{
  "n_experts": 12,
  "experts_per_token": 2,
  "d_expert": 176,
  "activation": "quick_gelu",
  "router_score": "sigmoid",
  "routed_scale": 1.0,
  "init_std_router": 0.00695,
  "lr_router": 0.000627,
  "vocab_size": 2311,
  "norm_eps": 1e-05,
  "tie_embeddings": false,
  "lr": 0.00249,
  "beta2": 0.99,
  "batch_tokens": 65536,
  "seq_len": 384
}
Below are experts of layer 3 (counted from 0) of a mixture-of-experts language model. Rows are named router (the router's row for the expert), up (a neuron's input weights, with its number) and show model dimensions 240-319. Each number is 200 + 20 x the weight over its row's rms, rounded and kept within 0 to 999.
Before each expert's rows: "comes after" lists some tokens at least twice as common just before its tokens as in all text. This comes from a sample of Wikipedia text that the model never trained on. Tokens count by the router's weight.

# expert 10
comes after: "\n", ".", "|", ")", "==", " ="
router,171,214,221,217,175,196,205,187,168,176,191,181,234,204,186,189,171,223,203,196,202,186,232,183,218,199,184,196,183,220,188,223,219,239,188,175,224,211,217,223,221,193,232,203,189,165,171,230,243,213,203,188,209,213,228,203,192,210,233,217,198,169,184,206,189,166,177,191,198,227,214,208,229,185,191,140,218,177,201,200
up0,207,180,201,185,198,167,214,213,212,198,199,196,223,209,172,178,223,208,188,208,235,200,199,205,223,207,204,193,222,184,224,185,205,151,242,166,171,190,202,223,156,179,187,198,170,203,208,183,183,207,172,186,201,181,180,213,228,208,215,165,223,213,193,183,179,222,215,201,213,187,196,214,221,203,151,211,168,186,223,167
up1,208,201,203,193,231,202,209,222,202,184,202,171,176,202,199,218,227,194,172,181,190,200,208,182,210,202,233,207,218,191,180,167,206,190,217,212,184,236,184,240,199,201,225,193,211,180,227,203,198,168,174,180,184,190,221,196,198,216,210,182,184,216,222,205,220,190,213,206,253,212,180,189,231,237,240,205,213,201,168,184
up2,227,208,216,189,208,191,207,196,223,203,182,194,199,195,221,201,215,205,202,208,167,224,209,221,209,198,191,217,179,161,217,200,182,177,207,210,186,211,227,190,190,226,286,163,168,196,172,170,217,187,181,203,210,217,202,195,155,184,164,215,141,209,228,204,219,191,189,205,193,222,220,173,228,183,216,184,237,196,183,208
up3,183,210,191,209,210,186,185,201,177,193,190,223,207,180,216,187,211,216,178,212,241,171,247,226,196,248,189,224,242,204,208,191,164,216,186,171,173,230,214,191,196,230,224,170,189,208,208,194,205,159,197,215,208,201,208,225,229,199,189,187,175,203,207,187,233,174,209,224,188,183,195,218,216,206,214,202,182,230,195,209
up4,204,164,166,167,182,191,181,176,199,205,236,210,220,213,211,213,225,190,222,182,187,198,187,198,223,192,220,180,230,165,187,202,213,198,206,205,228,182,210,201,208,197,187,192,221,172,198,200,172,205,208,197,179,194,178,207,185,200,200,220,191,188,242,189,211,183,185,202,204,148,180,179,192,224,220,214,183,186,210,222
up5,196,191,211,219,212,202,197,185,212,196,197,209,153,151,192,204,195,177,233,203,211,199,200,211,185,218,211,170,199,244,194,213,211,158,215,197,200,203,202,166,181,243,166,177,222,195,177,214,202,186,167,184,208,209,180,234,173,190,204,192,171,165,201,205,209,220,210,193,203,209,171,197,180,211,212,231,222,199,207,208
up6,205,202,213,174,223,184,185,215,217,193,174,203,209,219,210,234,169,202,212,194,200,198,224,216,206,179,217,228,215,187,204,185,203,188,229,198,167,225,206,195,191,201,200,200,210,190,240,223,199,200,241,167,217,176,190,171,232,187,207,212,215,225,236,235,224,168,209,201,177,199,205,230,195,215,201,169,203,166,187,176
up7,144,175,174,176,214,159,197,205,229,212,169,188,167,185,203,241,215,209,190,211,205,204,177,196,205,224,229,198,215,219,220,194,174,201,212,217,203,186,217,227,184,187,211,200,186,210,213,235,219,199,174,205,181,256,192,187,191,192,238,205,185,165,207,207,219,170,232,228,214,209,205,192,202,188,224,207,155,205,229,225
up8,167,202,192,218,203,228,182,209,212,188,201,197,240,187,218,201,191,164,184,167,217,186,182,219,216,214,249,185,190,215,214,211,218,226,189,190,161,183,193,200,210,189,192,170,233,207,204,207,207,188,208,191,203,181,217,224,199,214,210,178,186,231,226,183,196,205,145,216,185,231,206,214,195,209,219,201,192,190,172,231
up9,208,194,224,222,201,161,170,199,165,222,195,203,188,174,199,193,177,183,162,195,226,166,173,195,210,212,220,149,182,170,177,167,203,190,202,207,206,172,193,221,197,241,193,183,238,229,190,232,177,195,182,180,199,178,182,201,163,213,166,223,189,204,219,197,215,236,194,225,210,191,180,212,226,196,184,212,181,234,226,177
up10,184,193,188,180,215,192,226,203,177,219,206,203,194,198,204,236,214,207,171,160,182,205,183,207,212,183,230,213,200,152,215,193,213,184,216,225,183,164,205,188,173,209,191,232,190,225,201,166,212,202,212,187,181,230,174,183,183,197,182,196,197,194,204,205,173,197,231,230,189,225,194,191,190,204,207,163,212,184,191,204
up11,180,157,200,207,215,212,169,204,210,194,192,258,170,198,207,252,194,168,152,205,168,207,168,194,183,196,207,177,167,181,174,216,205,185,191,229,177,194,204,224,174,157,176,206,212,209,213,176,205,189,182,206,191,184,175,215,176,192,189,221,218,210,209,213,212,199,197,210,199,205,244,186,190,186,213,180,213,162,220,183

# expert 4
comes after: " |", "|", ":", " 0", ";", " was"
router,201,217,224,227,172,163,225,189,196,187,220,211,218,203,177,194,197,214,210,209,178,202,210,185,206,199,192,218,200,213,206,210,215,221,183,187,226,224,216,207,207,175,225,198,195,179,195,223,176,197,212,213,226,235,209,207,194,210,221,200,214,189,176,199,201,169,202,176,156,248,250,170,222,195,178,172,165,184,209,185
up0,176,165,206,214,209,238,172,195,221,227,161,189,198,178,219,203,201,177,198,244,221,214,207,171,202,192,222,210,204,173,212,209,215,203,213,209,229,226,204,206,198,219,213,167,169,186,203,212,237,182,148,205,190,211,213,188,203,192,201,199,199,204,196,237,183,214,204,249,214,183,198,187,219,169,196,195,223,198,232,222
up1,181,199,187,199,195,203,186,195,168,212,220,211,150,197,250,230,208,210,222,197,208,212,206,220,201,236,182,192,232,187,210,208,196,183,175,181,231,207,222,186,216,179,208,191,217,215,200,223,204,219,175,195,225,223,241,209,203,205,192,200,174,191,237,186,191,213,186,175,183,221,188,188,166,212,205,242,212,189,191,213
up2,216,155,201,248,210,201,212,207,223,208,226,204,214,199,211,216,183,171,190,183,182,212,183,208,170,203,196,198,221,205,205,174,187,202,188,204,187,202,183,197,227,215,203,144,220,181,219,191,207,209,184,194,202,178,204,221,198,201,209,254,192,197,210,189,231,201,226,178,210,205,218,205,193,189,210,199,184,172,173,209
up3,209,175,217,202,226,183,195,213,198,211,158,218,202,146,204,167,209,191,188,218,238,191,190,177,189,204,206,213,210,232,190,182,190,185,203,198,249,237,177,240,173,231,180,168,233,211,199,185,206,221,188,150,169,200,179,187,181,198,199,226,224,189,194,224,215,188,174,219,164,195,177,152,192,197,212,203,176,213,190,192
up4,206,188,208,211,213,194,216,199,203,218,191,214,170,226,226,200,190,242,194,177,171,188,211,221,218,225,188,209,207,209,191,185,223,183,211,159,223,198,181,170,183,214,178,195,203,206,192,191,153,204,159,196,210,171,203,161,192,187,160,193,210,211,212,215,184,179,167,198,173,187,212,176,213,230,190,186,155,191,191,219
up5,187,208,191,196,194,212,193,199,199,174,206,184,201,217,225,189,206,243,170,206,190,193,198,179,185,214,210,178,192,232,230,229,193,176,228,183,201,208,194,199,187,196,194,201,229,217,195,205,193,220,219,215,231,238,198,178,206,184,196,188,161,201,177,199,226,178,211,170,212,199,190,210,213,193,148,207,212,227,188,152
up6,163,172,193,187,211,152,179,174,218,225,175,181,212,218,186,137,219,254,207,185,217,172,199,191,158,182,181,194,197,228,192,168,210,220,206,200,192,198,221,242,188,232,198,139,187,205,222,198,224,177,234,239,220,194,151,199,214,199,203,165,183,197,222,230,181,183,192,198,190,184,206,202,226,241,198,223,171,207,225,183
up7,209,206,180,215,190,200,217,200,159,220,187,184,191,181,211,189,189,190,175,237,215,194,192,193,196,182,162,198,222,224,197,175,232,205,211,205,211,219,179,149,193,242,206,215,211,240,213,236,155,174,195,209,207,168,179,221,168,159,210,216,209,208,244,199,214,182,170,229,206,202,195,186,205,186,215,207,215,199,219,165
up8,202,205,242,190,207,246,200,209,173,184,209,208,242,197,207,174,178,211,173,224,227,197,181,208,183,201,234,176,203,207,174,237,166,201,190,194,179,204,218,173,157,204,178,194,203,191,186,191,194,204,190,219,209,203,209,198,223,181,230,222,197,179,244,184,198,161,168,236,226,208,182,212,165,225,160,239,195,200,197,177
up9,213,182,217,211,191,209,211,213,227,203,221,205,196,203,196,186,210,195,230,197,231,211,187,193,173,243,193,193,213,199,219,216,207,181,194,237,181,181,204,162,220,182,203,202,206,216,202,227,212,200,210,193,175,200,179,196,181,184,186,184,187,162,192,177,213,194,222,176,187,181,188,214,218,211,182,197,188,208,183,178
up10,198,170,172,166,194,180,200,190,216,225,184,233,232,176,202,204,187,271,198,215,206,200,201,213,172,202,202,218,206,210,197,178,210,170,198,196,210,194,174,188,195,191,201,168,202,210,191,186,200,218,186,192,197,202,217,202,221,175,201,194,169,172,189,176,194,185,210,212,197,193,184,185,228,196,195,204,185,220,215,207
up11,220,200,200,185,213,209,200,195,156,224,210,207,207,202,191,221,208,177,235,246,224,193,218,177,168,191,229,197,196,226,198,199,188,221,199,215,218,216,203,198,183,212,221,205,154,221,153,189,197,196,224,186,162,197,214,175,185,219,189,198,193,204,210,232,204,250,246,166,204,163,180,195,180,196,197,226,185,182,219,189

# expert 6
comes after: "\n", " of", "ed", ".", ",", "s"
router,186,221,204,205,209,183,191,192,188,199,224,155,165,224,176,182,195,174,217,137,156,232,220,191,208,182,229,209,193,224,209,193,229,205,202,183,208,182,216,208,184,162,187,192,198,197,196,215,197,240,206,237,195,201,205,183,193,245,204,221,230,182,185,213,192,179,197,202,210,236,203,245,245,185,217,199,198,202,235,224
up0,232,201,196,218,202,179,219,190,193,174,209,194,184,198,198,248,233,215,178,179,209,195,153,182,210,210,215,201,198,211,193,187,227,183,185,221,191,228,203,208,213,191,194,166,186,228,201,190,185,207,196,184,182,157,199,193,206,202,226,214,195,160,201,206,216,185,185,208,202,192,196,204,205,186,218,220,201,174,164,175
up1,264,210,209,174,220,216,205,193,219,206,227,227,207,191,187,191,241,206,208,203,189,183,182,192,192,228,190,230,193,183,186,199,171,189,202,212,187,184,229,201,229,195,197,199,230,201,186,216,186,184,194,231,188,193,210,184,165,196,228,172,197,219,198,201,209,206,243,166,208,178,208,183,222,204,226,165,221,180,212,204
up2,143,191,212,198,185,218,170,206,193,209,193,184,201,197,195,224,181,195,197,219,206,173,196,239,189,218,187,205,208,206,217,204,225,235,190,194,192,173,213,184,193,202,184,173,216,190,215,212,196,194,189,211,184,231,203,219,172,175,160,190,188,216,176,199,216,189,199,182,186,200,175,201,229,206,192,203,187,186,220,193
up3,187,208,226,221,205,202,209,227,193,200,200,185,198,177,224,164,179,173,164,185,191,186,189,179,222,185,160,184,224,186,205,177,181,186,200,249,141,221,175,183,214,204,226,178,217,186,201,178,193,175,187,204,209,208,180,169,203,168,207,196,200,205,202,201,189,210,197,207,205,186,206,212,199,213,206,172,205,203,199,206
up4,172,203,196,203,200,228,185,202,217,179,183,203,180,188,179,194,237,204,211,197,202,202,217,217,180,225,220,187,208,225,173,170,207,225,181,211,206,206,236,181,182,188,152,175,201,226,197,166,194,173,201,183,185,167,162,228,242,174,193,214,214,256,191,217,194,205,182,248,206,199,206,228,235,242,222,228,160,217,209,198
up5,203,192,179,176,195,206,172,191,227,166,203,204,221,208,204,207,221,171,222,204,201,195,192,227,224,174,208,214,169,207,257,203,181,202,205,187,199,206,180,221,231,226,232,182,220,219,176,239,174,207,199,188,187,210,195,265,248,191,192,207,193,207,188,176,210,179,196,181,203,193,189,207,201,222,209,212,179,188,187,263
up6,220,203,166,173,200,189,177,177,200,235,222,222,213,172,192,219,187,133,212,236,204,212,175,185,154,170,212,202,186,199,188,184,183,199,220,200,180,221,206,203,175,181,187,185,218,205,171,188,175,195,152,189,209,172,200,224,179,177,199,185,184,206,185,209,211,224,198,257,190,229,223,200,180,209,190,209,169,198,221,194
up7,161,163,172,210,233,178,205,208,230,187,149,202,171,190,168,184,156,225,206,163,208,189,208,214,172,198,213,255,233,189,223,201,208,225,188,201,206,201,170,193,196,195,203,218,217,187,187,219,192,181,223,211,204,187,223,197,205,178,175,209,210,222,174,194,202,181,211,182,204,199,197,207,208,232,190,199,223,203,196,223
up8,207,196,195,172,201,199,180,203,183,258,190,181,179,184,197,199,194,190,230,165,193,185,223,182,183,218,215,215,203,239,206,210,179,173,220,201,176,172,182,187,170,235,175,174,223,174,222,185,196,190,255,175,199,190,202,182,192,214,181,199,196,192,190,204,172,183,226,222,177,166,201,216,204,218,217,151,253,179,191,244
up9,193,213,185,186,183,188,187,207,224,206,177,197,193,207,203,189,194,277,195,215,218,223,217,216,206,193,226,171,203,212,212,184,193,197,196,232,165,167,208,223,177,196,199,180,207,209,208,240,225,212,209,187,173,198,162,198,189,216,180,231,215,223,161,215,223,216,206,268,215,212,206,195,201,191,207,193,197,205,218,202
up10,181,201,182,195,215,223,211,204,199,201,227,204,216,218,229,224,227,167,207,194,207,179,203,228,181,160,197,191,224,190,201,161,191,194,187,180,209,178,176,191,218,202,181,212,194,224,186,172,193,189,184,157,203,150,209,193,205,197,195,197,182,207,234,211,185,229,211,171,182,195,214,187,202,193,199,206,174,194,178,214
up11,223,193,200,172,204,223,201,186,205,205,186,212,191,230,211,217,250,183,199,199,223,213,195,213,193,183,195,192,206,219,216,201,189,181,180,201,241,182,190,210,196,227,183,174,166,195,197,193,189,208,236,199,190,207,164,218,208,230,224,235,205,201,217,165,184,189,221,217,194,184,207,208,186,197,165,176,230,175,203,180